Experts of a small language model.
Experts: 32 GELU neurons an expert, 8 picks a token, a sigmoid router.
Training: a variant of SOAP for the experts, 491M tokens.
Below are experts of layer 2 (counted from 0) of a mixture-of-experts language model. Rows are named router (the router's row for the expert), up (a neuron's input weights, with its number) and show model dimensions 0-159. Each number is 128 + 24 x the weight over its row's rms, rounded and kept within 0 to 255. Numbers have three digits each.
Before each expert's rows: "mostly gets" lists some tokens that are sent to it at least half of the time. This comes from a sample of Wikipedia text that the model never trained on.

# expert 184
mostly gets: "co", " Sp", " John", " He", " Jo", " Ma"
router:105097177107130133158128093117171107089127136143180123109127110129172093101122131141133107124134134138134149116187116144117127139110136185115117130122103117090112125150114132145158144125139123113134157093110128123160131144128097105145129141088151100137155129152114128138123057089117099137105143146166131103137145134138117076114124134166091143155131122134113158132114124191097120154149133114110079162158130107149121134111157152129135104090141154099181153138132099131212117113119103
up0:140092099113172111116134131176111135120101135130119152155144125152150093122092138128134117147121142168125110113154111110160128134150145169111137116125136132096120147130137132175125126152074164115187137107113145137109101147121134138120115115098141087136142142110156147122154147142130130129126176089146139103150140135159081109146117125117124128085136099069109125108088085133176091169106111125087156130116129154097139116138140124113139148120106112100131154113178101201156174129173098
up1:122176113070139130105096118147155110111137079136138166162148108142108137096102126108110134123084126138139152110149120121143164136115110128143152123101118145163113125133133123093103135103101127161149133109075166096180121138158108119122139137104140142076118147120090136145141101153092115166106096188154129163148173108096109144139127096127129137150148127116120153097107159151155124139128137127135102115147095084159122143187114167141107193122103110109135113151125155131113131146119087
up2:132140128116147158084123112102152082120119108127159150125115146130164145121127128119166099081128118125119177106099139118169136117131135124110115132125134121083139094137144145100135135158115099141141141133103120135150144132138151159124137111127149095102150129127125062117132159098162129115131152095102093107102136073186159172126130122090118053136140134142110141149121166119118161098155090121129161117114134149110134159149139144132067100128147090141161174104111119148182113114167119
up3:155045146122114095166118126173114117118082173196125143126138175116114109129151108113123123143107119140126145131132153164106129165116099169135122146136104112147101132112141122140128118115095127139132123136151138132140089137105136124150098140120098082094145140102133115090107099120158165125113128109112113141132196138134104110111154133092125118102141107153166164132138155103126114142113112124174112143129110079130122116135138128167131120072196141101127117148124135110151168148177123
up4:168117155133150143096182132113111124109109123127143127081148148091118130094146091113146111102147109121129138116103131158141157136107106140129136092119126107117105137142175156104109119131152117148106117136131167153149132140124140113150101120130131117097120107130110088117159121116128125158126109104123185089104074163145126113080109175107071151160137120172123182152166102113111141125137155127133169153162086180125090159112130113135112097093145098102175118150126143150089160130119128
up5:146101117145168165119110118119126103098114177082155126141145156130117133130132131121165140115133116127148145141118090137150157137093150112128101127142136119140120127153132124138158147116137133141106135093141150127102121130116150124172131099102161178126119132131074170137154113130136101122134131076083185075092098168160135149102123098145186126108136133150127143166182148110124114094127107146116118123148110163142127093137131111122103144118145136138129073120072113115103060085117157
up6:156128066131144161136082079088150168135139147130148145056132135176138143103106138108118122128091129104123161111161156134136135140112149134128150133162127123145121135184168112084118093107122127148088103117134111149123098144129152106140093123105115130121120159125104149098136163102137176129110106179119122079103139134093129135123166131091139145132162118138116143121140093169123110158140141114136136146130115092131142097121169142162105141167122125145152111155157090095105085145151117
up7:156153129075154122151143146145068144144107159155169134149115116089083112147123122109105122135141113161145145155109153117141125154106130167112110133127108118077169152121100113077153104132094089123164132162147112124112085117158115135122082122142145130127161143082095123143157108135146125096101120124117134130162122119118105136069134123156169104131130133098120132128125121141131148132085118120161125165150133102117098207098121120135129168089139112152118142136141111181132106088129113
up8:170108114113160141058146130093105113131131130102169137158114123136185121117145112141118095116124123149178110133129110149101149114174151152112170134104120120124168134178118116101111134110122090159129140105135113145132090107174144161144141157122196117108135188126111099141105119128127070129120089135098138118094096157098141131160108121098126155129120109088104140149133123132128101130112090135119129122149124087153132131143191131177109117140113150149156108117110135122091122119124143
up9:114090161133148143158082142113107132104133116134141148124112115103136090099167123124113103126144120153082124156093124123151143142130124110140086117106121120118145158199141131110131137114136110119155161125106134132178119076150148139139070149120129146161154149115099150169133100140154144131123121073128148146144111124127145108082106091079125098134118178145144146164159148124125182063119158120159129158148130133112114160118125120092070126126160131109104132110120131131147175117111115
up10:132083109165082085136104105114135136115124134125092134155156152079145150128149103107153122156113106088134124068158112153143132143127131128174168136094143123147111132090150127130123102165131124113097108136134131142111128123120175121123154171121123110101115127160174109116150148134135105147132101132121123152157115127109131127102147169101111112132124126147128152114111100149142132138115107162086108098127119058130167098131157137146109105116127137124182110192130155174150140200110105
up11:137138133123179118135140113143175173083118147136173145140164138138142093146126131120130118129103121119125127153108140136118120160141120139109115102124156148167106126174180168152094172103114122128127129117120100129126076129130108091110140159068099128116147111130108154158166070116170114154093117133145193129167118134149082088111147142105130157110118144127126141132131115124117128142098137168124130105137126105136158101107144079092142132132139127104126120156142087117183112080131103
up12:132125113175119137150097183143121137112129142063118126128112112118123121120156158135147115088106126146170149116111122144110119144137098175114118124192140126132125094122109158116159102132121140174122146080155107142140133148115098185153147110113129117127132145164112119093084111114150083157094157127165133127120132153103135093144128123108109124171130113177074127134118118124108105117087121144121161111107121141114170135176154158127103095091117153111147130107099126110191150115149145

# expert 200
mostly gets: " Ma", " De", " Jo", " Mar", " Ro", " Sa"
router:129143135137130132160135133121156087103107107138158088096137115141165112133124116105094078164161123100104136124132136176142079163125124188142106123117120092086128126164130043133139127134125154162160151113130108116126156140177104106144129116092134098144171139092120116128100085139145122178136118141163109125138114148146101109118114112162093134155130100142161143119113138140105144156141125103114068155127141135146111138110148156112131108126125150103177162148111103157139121119147085
up0:142132168165132095125129098098104150115093097101137110078127105155118153101123162107146110165135093116090105100159152147137150158166104139158166098157131112105130106133133144184151119125042150145154127116141135113151145120143134122103133120089126140135141130151180116115129119123120115124128128104151119072154115141110143161119128104123093148171090134151093150093134154121114168145140121175150130135187130142123133149119170128087118110125112140149137135125089114162126147152127087
up1:161126122108150153139130145151135120114162127119161131119154144150131088111121138114137125154135123135125151164116115101139089133086165132109139145157121120079140122130089100096161114124095139161182152147111129119153150112132085087189084045125085122101153122104131122132107104097141079171110130133132110186146138157143094136102123109138172124176130130137130115114117107127133152131152103112116112149145118163091121177095165145146119114117118142122166158143134100155144133114132110
up2:108126132134155137126159153161136126113135113146130115122163153133128098137125085129074117110133134094074184127096134154124118129105086123098138150113168128131116158183143152110112146124142114140142147136097144109192148098142163102087107131105116138146132147096196131134205128101124107143112153134146135155158139128099139080112084143122129086159143113096143141125124138120103124113178115134161121109165126110161148118156100134154118074129131147119147118143113155155135124118133090
up3:127157131160164141129142127104118119118148089093158145110147135133137151132126103098119111178123086129120140146119165106127142134084136124125121072116125144120105132113130095135106062125107084192103114141091109090145125140121157105147086139106127110113143141115113097143162159083151129164135108135133112165134140126114128143115167122122167143201121111136093132148135116095157176152135101108159087097119136116141131156177169119100119117111104140100109119140092142142143122177130115
up4:142119126184137156101096115127145139120169100174122122093123123111139144124130166117171062141116089112108120101131140156136139133121147135127105133116116120136104109159146124119105076140140146145136156134089118125130147128137131137061107157109137122155193157104151126110131090160102129093131128125107126155145092166153128140129134151070143130147173095117150140151157131159125155157150129102114121122095116092141136054154130131143131134131120165137163147137089113171121108102138083
up5:117096120123145152124128165104109112147090145142114154107119122067119171091163092106161127107082139146170134106110182118133141159150109121137155101123114145085124117152148146143119106182150108127154127130108108130120097126138126091095082184166164155114160122122150100097124098158079115113138129114134119116163118166150153140082155124112135114128140147118115118102159138111127129123108105133109147108111122119119122089176157105164136117093155135157127141152141106114112141080155080
up6:102142146109156161105100134151162127110091182133162143143119134089106142137126116119161125132132130155212143110131133126170134156106123110092071117116115140131124155106105141081094129109140154175141103136135113130113156133154152103096126145111105096110152159171175106139138101111131129142118136162121143123126124139078130142130106127126146128162134116101094131144091117161148114106102162096107120121145104088148159109126113164076124079076138087162152116093126143114109144121126125
up7:086123164140152117105140164190146101088078101152137135152108105144161129124096115127121115163113159124079143104095104127112120129101095115143155119104099123116138097117129131106141120111149162149153149135128097129135125119145116084144085127121101123088112173116139106141106108130116118164133160093140114119123151141134126112146159148108171182131142130138179119127116156153153167118097141103106087090084136143122106160184149158127149117121125119125112175167100115168119150123105098
up8:112119113138142116108166171181143129107122123164128166130164109113139139133122137127094126127135100103117151169104131166129126138118147133126138105134126103127153130094128106138108111155143098161098135150172140112097117109158167120166085128138188094143146151093094123141152138143131120106122110107129129137137143150166118120121138126111124122136154144104132121071123114112073132116119148099125182170088151137110189082128136155161076081072158133092119108097131131109136173130125108
up9:148130156151131169060150120140142087119117132153145095154134106162135137140105126101147121117113131077143104148123098153134097134113128151134126116147155127166178089198136145153132124130152165079130180091123165127145117098128106127127093134137075134104165158123157128101137097139126135149125142165121123096149104120158138134108109115124121057125137132133084132177123145123151171120145107134131140103128094159141148124188108121105118139111136136145106142135089139151115119084118110
up10:144113131106114119156109108134129115136151127105139134132136116177109136140136149137124109117093126147109134104114187129152123122139119151113152164109112126102070174141103092121158091187147168138128140141142125146108136082106140135147136140122124095133162095086104143104102084135131112133150158106117099122122158077125071149125105151131167107142129114152150128129135160161093133159153108118097097129121140115141100128077148115143105179115097158145155182118183116139148115082143099
up11:114097154123145148105097125119178107099182073100122133123136135117116123093120147098148124103086145121132134140079059096164136142138150119123142108112107141127147106177133120122133114120109141126156148137154139102134145083148117125174097099112099117158189143110124133166111111189128070138149145155132121107139096081121126160177143154106159149150114129105114141110134105124123161120117144139123114146103124133169153158173122125099115154115127131154123137125130150165129133101116080
up12:164097129108139164129100162131107125116139093142120120122128138096118122092139147114103119129116115154091153162151086092143149120077139123153111104143139110140160158143114124138126129146161143160146185123085098114117130124111083124162108075114149132167176135131094152138143125164142156117147108101128163136128079173169103154182147145101109131152119110145160166150133123094115127108144131125146104075100124154148135105171112117129119121118154169081167133096127125138151153103128120

# expert 189
mostly gets: "b", "c", "g", " b", "gg", "bor"
router:116099145114144094122121093131140112090146118120163156133154139163116127091101135094149122098091129142148136102135124159117091190083139143183120142149137117084129119140117061139168111146139107139167110156089140127151103106133105133144115135082105122108144139129119122152110077120160141141117109137151133124170135131122093161134147127151157110173146123135120159128148141169076147139149109094152126093140101110151120173140125167113095134100107137138147163143155094129148100113126075
up0:123145094137149118143132142100138111115172099126105134139131113185141123099122108144149140122147144132088140165139093070170124112147124113130106120083145132124154110153115148144127129095145145116194160128085139107133201123155087128168127106089113119117149134101073106155151118150153097132116142116140142150113127098136147096124093130172144110140127149102122133149125121119165158090140113158085161135096116127151118160147099138098065127133099143100140125115118152145136109093161147
up1:145125105158148174151101098099085119112167136147149157115146131152154162129098156113112089115109136112096160096119169132119097102107154138115123142104161126083118119156113125165150091063123124175087136131077147093140140168121115151170118076099110124149158141126145137103121112139144118140154106130120168125110094113106103135155128103129120128211117118152148113156148135117097138124132110105158092113133127108118130091113135152122118126150112170151102106152125125123107113146164149
up2:120146151142132089048158140128102129115134164129143124110155077130147153161121152131148101094136156144151133155133129155132158132132125139120157136139156134152136117172119125137129115078092173157134104098131159118129123122112093123163116107124133111101089143161118183151136106132099129120100128117140102114128103126074126097168114143135087145133146164153147140155126102121053079140192097097156106109136115133145157101126166118108083138115140151123131111114130145102094131115132124
up3:137146120095195117152083109124156076124097107142131139152126126123146112110113099116093145178140179127144102123138105157113141129111183114141124102132138161120146100176141169127112114131091162151137123105092098098135155143098108113182132096116111145096163144127118111144123128177159099140123120112156159157151098113122154106155177094130150087095111130142128144110121122133133113114093137140131122098129124124141132137169135140078065122142160097108137122164133141123152099102134130
up4:158133129112146127128091111149104112129133190161124133129160149178133144149086121120117108128118080113104090096174163134159104138124098155160084129131104122128184062135148122147132125129121114092128140122112128115146130120131087112100130107120100104123166159094153105099137125090123162145120149160163130125136152114081110148093118166136164100108128073141147149120150128126155145177116111127138133107136134067126108161114088112133149124156134151154137085135116121156141092135150132
up5:118069147101148127119117156110143153121130156178129138101103119118148129103122091103123099091105116094115146113120081139154102144135164115148118156087143109116137165111164170155137190150112155109142092109139106136126099077165154182114132182132153126105145125150161110112095102120134099137151159140157130086087116134137139112111149121131129082090148200140127143108138118133135111111141139134154116128129117097150106128137073132104080113109150147105131128130155132104143119130125107
up6:102127151127174116145112122118148102111148113139167154120139146107095103076125105100107131117105145119111142104103141149136165143125081116168135107138120117138127125129123107121168159108131077156171138138093171132147189094165118095120130126112157136097116194071137110166144104141111166166148154104172148133155137079128134105091110129140133149119144157129167129085139126137138185097134131157155115129123100135121079146115111101147140131123130098135114141104147149122129126106160105
up7:087085159172096112130136142130127111124156130143139159118109143093151141122155119104125126169124184130140110135151135124146129142121189146153153163103115139110123169109138063133128117139130107157130118130142135142119089098138126110125100152135086129107148156138154142104095131122117123160133094173138153174152103153127131128070147141117127142125143088086070141093126110121128128157123124077155105156146157145122119130136133107107115153078103166062146142115136146109092120145083128
up8:117125169128121136136103148146133099098180105140124160126124128115164141115144113107086127083114147147105121120106132140139136143101121138181139121147167116111086129133114091107125122170204125101122098165173124135143164126142138117134137143105124120128145132138145163136186146097162116117155121102129126106085118135123136147157093182151137118142160157092151057109124096134095092138155118094139111128128140126135152141126145101111113139181142083121108163103150099131161139113096103
up9:137124129119124132184108127157147069111143121121162147150128112117161123144118148101115126121162131123091145146123112120152133133155164139117065138069153137082114076126144134117104122098108111166147152153119117105142136158126109132135128111117091082154165130115122096135122139105136103163094158132124132156149153090124143114106142141125117122172132123105103123148086150128119133138145134136144196141145159109129160132145155178089110151066127115099145116139084169152185114109125144
up10:094156126137141119132103135162114124122145119140152127109100095124126152108100147123076130095129181182123133092167127106132150106157081137104087130148113137196146120135140152092115093163114128168128146171089145142126142094135126116111122107131130116153139124142146131147149094122125132151115149162165136147163129081064147103105117097122155103151097144098116136086111134155134145117077133139130163121119115134150110118153146147127137155122103064113116117175110168126147105108110098
up11:133123126100137134111157149130159128117136134101155171094126112144100146086101155132178122129151119128134185122175132148126139134127135132134071116127140111116150100120155098125110157070102135127096112112177113111128104161119118114112116110114133099165115111161138139128151115063140130078107134163110134088125161116106111135153136106111085125170119121123120140121132110168093109126141129197131158187169144104118137134127137180117091104134131080159107104141138120142144101141107140
up12:154088100123114087200162121141139124139168134117144139109181140123146130147098119097118141129126119130126142112108144133144125188104189128127157102172117123104120133101109135128127144190129104094125118144148129144094105160160126118137139126108099127108116132114122107142108171148089162101133135160120117099121146150137111118114129115167121070081163145126136134099125117173124116148160102115133115088101136125123181124120121146116123174122119138163163149117152063115159089121119100

# expert 47
mostly gets: " Park", " Pe", " Char", " Gra", " Ro", " Ka"
router:109140119133132068142158111107166107098119128136168130108137108115119126132132090113157126158128151107141168143160147169126122189121099176138089136160130117093110099157113071132109137150124111125137119099128157139157178166152107086118146084097128090124141115097137144174109095113126100144108143152170124150160165141118101085132127125165114135157122128134133147108139104158126111152127147101151065144125105120177135137092150106101121103110142145111132116125172097123153121125150124
up0:160136146133156097121146154113131114085122151181127114136095109108122106107127102136101124148131130156168108149093174137120103160137092139116095102132118103126130140152104110075117145126161165164135098151117148159124142120125112129122133134111147170143127101130161062143124133123145100174149142101178150132125092125152100155099104154125142149109149124131114126105119162139147117130162092093128109125117120150139104194075132178127127098147179147087154160169130125135087128134132118
up1:136120105079157145146160143198132133132105134126155110091134166135086074099102096118128125165095174186172139128097154144147108135129117144110149148150150125162144170126141116062119124106149143101125109092124125105103098144116114147149127105160094131134127123091099116121129089108109150147106142087115135126139174160131107138114092151150161139121141107124108109104156142175107118092103105124134124118167133128110170145139123135119096122136158122153180139106107132125120123104100118
up2:160107094146120189122154116127134135124119131131109127138113145128130156143135157121126120124127158110167155201124117116111092112141117137097119102068139175097120134147150106154097109140105133139110154106130122103106130130167124106152121086140143072112142146131158106106170110158118119130071170133105127160145134120105108129116115140096117117167182113111160138122126187113113123144168118147081125149124115158162136150107109092099133104159135155145121095169103088128143158150151106
up3:149149129094135124098130129153106164149155123147138155150136128150093129097133125117142112113121099131137106146150111108137168106118117141172161077128138138144125132130114131152144114130145141117140157148079159161134097095101153125143138090140141166133096131086087115098167121091135152130091055132097106091139135082122118146109112119092140076124099118139134139131122140113141141078160107111135162104173166156128128177141133117146128148117111077110130144079143115147076094122091129
up4:150112153096195147116124155137116110125117164147147137104116193129120118126114128112142155128092115141145152142150106113154126094113116099133137111140185113126149157160138102172139125135137107121166107130113109133103147130145152142174128092144170131150107119106079092092121101093142130174134131118060141099082109115133117138117118133117128088129123131117130119117167174119075167131118121105087112076098124167129139120112122111094123121171142091133090121091148147136128115138142156
up5:097139135136130079157131142135134113139151143161144137138135170126108124142102075112052118140154153084121142123150159091131116125147114101127127134131092131128117077101163117110108117118130114121127144149127152084139115135124176092132122172134114121168127133111147115119095103166162123075129138149113153131144125161069111120124113141127154131139102088102121148108173150141144101116140099142135121164148152082090128155149123128155147130182119180169128135095123173131076113120142125
up6:188130111084133160155066139127113115124140143117131157143128143157073111139142134118154130123081061173101125125152148112159102150141131148124126137112131100154062129177097158137104148097144172158129110105096095141137124145122155124141114121108070111133166125159148128138137116119130131146139113117097115159111144134137094127107105081123134132148154097108135082139133106098126108155154096153155154082168126072126113139113138103149137130136137131105136131157143132151115149139164134
up7:175121142100117163110175163141145132133124164108133132157105177106099144110126129138137104081119144207109115160103085128137135126090129131105134107118133111127137148110158103145133126141115151138144137126114116162073151101163117182125053090129146098128137130079120108123124133122160117097120085114110121148111129095153147125099157143103138124131109120151128128098149137103137128122105121159164124130093121160131111127114178174139122100182117105096124138118094105119134164165145132
up8:152106100118142168116078067145111135150153141099144128177130170146110156142149102113109114071124120122156147126102132119119102118130183145116150140124134141145117170147119068122133172129145139146095109098088137121150122121162131100136145121127114141136153132149147105117107120179114099158129109113160162144174070175156114140113114116136143116122110130130120128092125094081125111128117144101161113143152110104155116121131160104141113114075113185126187108129148095121129139125133134
up9:126127122140168141128180128133143106121120177160120113122124177118106134123119110105141141141136141103129134131159123099175117136145146118142095122188149093137119122102153164119135146136171078097120090123119160124166127103160138099143102113128168136098083131092133141111136121102141133141149134127147161078113153132132121133075085132161149136133135165142142117112172149133140155106124107142085100170193090145131114084124103109135165110132130076121157099129134091123086125119098126
up10:147155129099159144116152156132126117133104124103146148120118152105090111108136122124149125155085145152135134151181154139148119111091108123141117107115135132151167113136127083113111127160173070105100143138133159154117163128153139108161125089155135125121084118075099113124136133082158129158105147147068118123099127089178115114097089138143124126133146107142100140128163133115114138069116116132124116107139151149166095167119134093133132103159123069110093171117162134138119132107089144
up11:152078142113165106131101164176053085099143156096162190103210124143088136120118137093114095094141126136127165118106148148127141139087109119150157145127120101140150165132153103090114113122114161121097159096075162164118104139145160130140115138113106150147134141178155117087139125127116110131104127148115153105115136153159097137103122137092138109149142189125130129144128115101121129113136082141111116134149119110143125141118144128144140139119155139127146119115125131121109146148142119
up12:083154130148158064121098119120155130127167141154140128144164137117142141136133104124144154166123121066153136176118131150122162161157123139169137134149108100132106132140111085117107141140097114098159100116124111112141121114132110129131103099111131168070134126131139164128166136147098124146129130125127127136114144148102080101146139151116155143145114115132137114120144056120161103141160123075141104145134119089108113107093207138087129150152117092102110136145156097128087149143135142

# expert 80
mostly gets: "ca", "ta", "br", "b", " b", "pi"
router:131095143100145106147107122117169124103140133138169128125159166122131126107136106107153110110122115156143167114155105173154139199099133156140162135166117114109129106126159092099166156125127108154145116100113137172117117137154117134166125101084123121118143111112109086154079138120111143108083133160131144122153125142157105114148154113137103148099141153159105162105154100194119142131129109101150143119114096107132128160134136140149085125084117124129163134130148091132166083105106073
up0:127127109121124129143121131146137120110179116134123095102132135129075128074133128133125123111127146118152137161139154163119158121145103109141153130094139132138117188140094105114107104122135136163120132123097106170104112172178112086155158127093161115117128159088113156117166149164091128128118097117119116165113132152144093107133165141120099158150078147097155139163107128168126128095135142141147152085142106147162142116156110107150097147083163158086141146089149159128105108156093140
up1:151151105143144142166096127118111094119180159116164169116110148112136126096127104118131111094135097152115180115159130124102129131072127130082129142099098145121157160154124146119173112098101105166131165151086177133128109153165120105130121090120107132189145140119128146110098150110135177095110114148129140150124103086124121117101145135111133140099161092135159114160137117146115143140117111117144151134143150116152160143141108147117087145095154105110160122145172151100139073158131120
up2:121133127097173131177112134142123135106125138129170115114098146135116070140123164125127101146169112148120133140141157158159130115094146148137147142130117124107138124136153134100149109126115105137124147103084126120138147129124122120169111067102107123198174123099124104104095129150150114122110121144137170137151112143139121092106118106112142112121080112139165066143126154080133109104097155176083162097160119136112136131091134193108141137117115115129109104158088130144164111134167116
up3:122146152103111082154120109149152110121130172104153156087146141146089147130119150107120148120160154169122166153129154108174130158126123123065104104143101111139144175136134121075109138146124166127118125095144146164084157149152143137106127134115107149134113152139090167117137134108106089114062131165155111105106126072122114073130139070121112134151134125099106130143124108142130107166172101128141117141157120150145120130096145116116104154139125116130130119079084123120149144147139119
up4:127113123134116095144111143120117126128139117093151155102138125078126170081137139091140129147136130123109169095137150149160101123115144131080190115135159145081084165122113101076136129127106116145112151158116152128100078185109105161128137140123157134155122122080169158078130146129138100135128141152121132149130148180171128120140150176110157114127163129121136119101096124131126138094134119112110107144133141149143135170105166124100107139105098137102164110129141089090118108133158091
up5:119108118108151162153186100062091127122087098106138135104148147139101078129136105129100134143101116119112123156121166124165130112115134124169126125101133118179148139125113126120129116120154101149156123144084108124192127163170116087142139174140152134107126110106136109121119147109081121158100096109129147129142127145128123169138134141124117145161126145114105154155117153132114173138134142123126143117160109138131094078170099126167160111103141161087162118144143149171110166099137100
up6:126106151102138131138112128166182148109160099103154118137152117120139096133116137097102111098165174122101102103140118095169136110135139119144113118108123103128122093132172152116100142163124107152102152137131106131131166149107134125148129121095110111155134184131097124131155143150162071164094113160179105150125150166095120112161135100174088128140125120126102151150099092156132065117116155144124129164097101121165129142119162138110090138136131131167177120118124126138136106132154090
up7:135119138161152155097094106106073099131162141168140148135128092128138156120149117123127120170098159126123142103160128073118114132147119137075092144070088144165150123152121128101100114096149113135152149163132108133096101149125101120110139155130100079131145132127106140131147156131120150134111078131107078157119145092102125094121133101117127142121152129097150128145105136133142136154105112120161140090130138144169114069187149121145110140134138123130185150099173122109162146132150125
up8:151130159119169143132138131110130123131130106167140097087130120152115154118126093089145099140130139132082104101131134099125098139119133130129127142145133162144161119140114154134139103128161119105132112147086095124143176125145093135081109130128094128144161132121148150096112150077148220146113098144137100104135106100163143127109121128111128133138171096117167102103106108145162133158157112062150098115141088165134125129136146107097159135145136138159128159066146113157128118139167103
up9:126162099145107110091156107112098114133092163154147148104156125132122156115135121097134103165089127121143148133114126175157144141127125116148129106127124152111170140117131117110133152082137111147116135138113181152125106149127063100171128135124112137066099164118123146158137102090114162111130067109115190158100137116143128111118136112175098122085153133130161148104151121132122148091148117136159132167149097137140132176125137121129112143120162152117131072099124127077104133140138114
up10:117101108085117123129129162155138134132128141144123129089131164095132163093133123120147091133148205139134152127184114109110134127127155146163113118113123103076133136137159167193109143185122123091125151114147152149090141119141128107114125160120107111148126140112100105106131110129129122131130157134164112111111166099143116130093109112134122116109149076116104190139148105092125117108141114161106133103115129095140096203100125119094112134126099111119153161115157118172154100127131136
up11:134088123100145166155095104118163115131107117127143130148148154157102136124119084119104131111113116156094154108146177168159141098139158124137102124138083094135125113160153100142111140175141085124091114095134138106165074140117165140191106082141148108167140133129132107119100166128121131127088148143142135151181163103122113144100134153159134113170135114101162121120139084107108134178082129096114149135111123087140127137126116129166089102137165139140125121136120127148116118141124100
up12:145135120101134112118131139112137123115145109119131141115110136161111086173151157090085118129168137163160127121104151088114150136120127124177133110166152106143143124146114121136137069137134096121144103121117134112143117146106172102151139092142140155124112146127130104096155107136160148131124100077124135147131120165096115128144152136176124151147124149126141131120115110180128180098168169124124128125131135120131131105183108115113149136156169094155097112076168064105113121067101091

# expert 190
mostly gets: "g", "z", "ph", "ab", "ff", "mp"
router:113088174117150109136111111139177095088129144147186121143130145145119170109137105080140121104111109172157120141112103147120128180116110173128150156173133129094134058117143121142140103099098127129145118112096140150139110155108102167159102131088117117163141144097108157160110054131128143141109122165119155139145160144140089125131140142131134138147154107100130139087131130153120118130143127110147138117113086161138116172116146145109097146103117151136125088134124113128140123137164076
up0:094140110157173122148148127167137129096116181118121140107130124173130100103132125137158113170135106134166114131151100139151145144137115161150157167140138117137142087114152123111103160116112157151121102105135137119093120168080097123097122115077128132121129164136137148141092103126107130104103117100155118111137186185088102127125107144128167163131158054139115095127124127143102109152120102142126124079164122125146139131125159130146155166135124135140139106156054141121128146126097142
up1:106101118156182097101142111132094184122159144134133133092131094135137134099128154124128120136145157160131141066158160140132129126114089149147144174150177106130131140122119153148130148136127147156133117081124154155115133155112104124055133111102115128127133161145199102131140125113135154166108106143130126137135111110095121057158131152101116142122150070137129155126176105144161141152142121101102108089117124108090155122107135134139117106129118125136167116139129086112118089145112132
up2:154124121150097116126111118109129120128136114114143186138150146116094158112143081116168076106130096160139127067135127164137146193106106126109129109102111132073127132143146087107111093127082110113152128163118134176104117122152097153125105164122117099157147122089144156111127144115112145115134105150133083131155143105144114167102150132116097124141183136101145127096138074119153144150130099081162120139138128084167146125125117136114105120091142152103117127151164138134144114160133138
up3:162140116108143113137081134083158145115124143124174082125149110096123129141115119095118112111137142122121106149141093109122163146109132135145121151115167114133145118129164130115096145105130090133111128096099159101123171152100144093141137120095148132174122103121133152106136133131139098146082170163119157152138154131129089107101191095130109123144165167110096150135070103152108126140127130111169149105131118123116106099117134171081125146133142180105172135130132177142163088137157100
up4:164135139137106123148126108132135104132164053156132110123127144113130134073130157106087121102139148143083142112108160090122140109155094122119122097108121128105127139139094144101155095141115103146192150164102139138133161137122116140102116105135144142139147136105121080139164090134142159130151115084127162146103120146133120117126156129151113126142069169117152113115157146133159183094145129186099123165164132136136136154138118115073104158175124129158130164125120134132133108108120096
up5:097121108152118078157138110138189139112098131131129128116143132087117145133160143118136136170147135149147120133135137144144156154154146118123170147155132136088085148136138122123089143112162124127159132082108135096117127106114156080126127130128113164129123097135159120154087123127136075095118105108123175155127121156130091171166154122115132109086113163129134149104126130177150156086181132057135079132107086148133102103134143107137150128119142136115167134098125111112087097122109130
up6:118117101142139120089108103130139115120158079101121125162125108144111162143171128115165109112119151135128149092110104118121131165174110135119125134090119146125122089148118100112160141129084110166173165130083127146137114131130125150175146174092134105103149123120152123151122104149099116155099117150158105162161198109122128125123117138091173094179097093099110136086093134155179132126121114120125157115076118110130118169172113110139106146107098127148133129119147124136134135130163134
up7:159120130148172171115154125114120125107115136119101115144111145161104163121140101138172111087086082127166160141173119120186122116117147161147133118129065106126129130153111087099113106148137120152118162109131091141124091154152095136169124103150124102122098109111104092097130132136122109099128100133127085107138154145160107156114127128117146161145099097118139143140135092143070127156113100103135145114161126155169133147127086150171101114118158149144108140150123123165092168122107141
up8:119135128082158134148150149145123107090089189201150146110105133121122087101134119115131131159118143106127121164126106103124109134101137110157152156123175139107152131122161137131152131094100101152166130123094141112140115151145126139150118130120093130089144139117099129126136096119158118137104116129104202099129139125132119124096117138145192163138153108105151099085101159097153165082123111132162135122181129137109084130141134157104130125123127093080127125130133156141163120094108151
up9:139076131115138128144165124172114154125135144091152097114153118106113133154117124124134133134134104101124115144110117108120149164141152122104108118153117128060172104118096095142161125153125145127126115132120133125121165143133103130127115084103138103090117118114133118154096159094131182134069157114122079165159142131117095092098119132129172086131139168169103135133140154153173173164136153118171128164111090123101128137097178113150149123090106145116111133084140096134127103136134128
up10:134117139124181132090117171119114149118116156094135164130106131137141142111130142152113115094183126128140131186135116162137136123142072136138113171118135120132131152179105136122143160118130149145122145078127178122187119152138127112143134117131142123125098103136125119120142074134101108136117154127110128101098097158150135099117082099139098108124119154126162142120169123106063110094112113134112139146144131193166081159131121157136113098100176095118101126149089118131107136158126123
up11:148132128109113111122129131123100089112146182123131121156160131151140113119120081116106137110145110149106129120142127098144116134114103123160167125095163116114112118105119114096110062094169163156111111153144089139137147133122124136125143122139129111122110140115134119117157129057177123124127106147131159129111202117084135133163120139112126145165129087115157111131136127110087133112108074157150151083152144116118159145172165136154138122175125098093114100151114183128184120117120143
up12:103114146151148123129144130123129166128088163166118188155093117071106125114157115096159102137118073109144127117154175135083104170142123125142091160114133138134113123140159130169145145127131146134118125142117166144131143103109183116113087163118107125119156116129173127129089075133162146123115141071121161108150119149141144084095130133114151100127152174148147132123177146128117108113104119115135120125142082140139091113097142111154113100076147169125115135139115111117110142135154127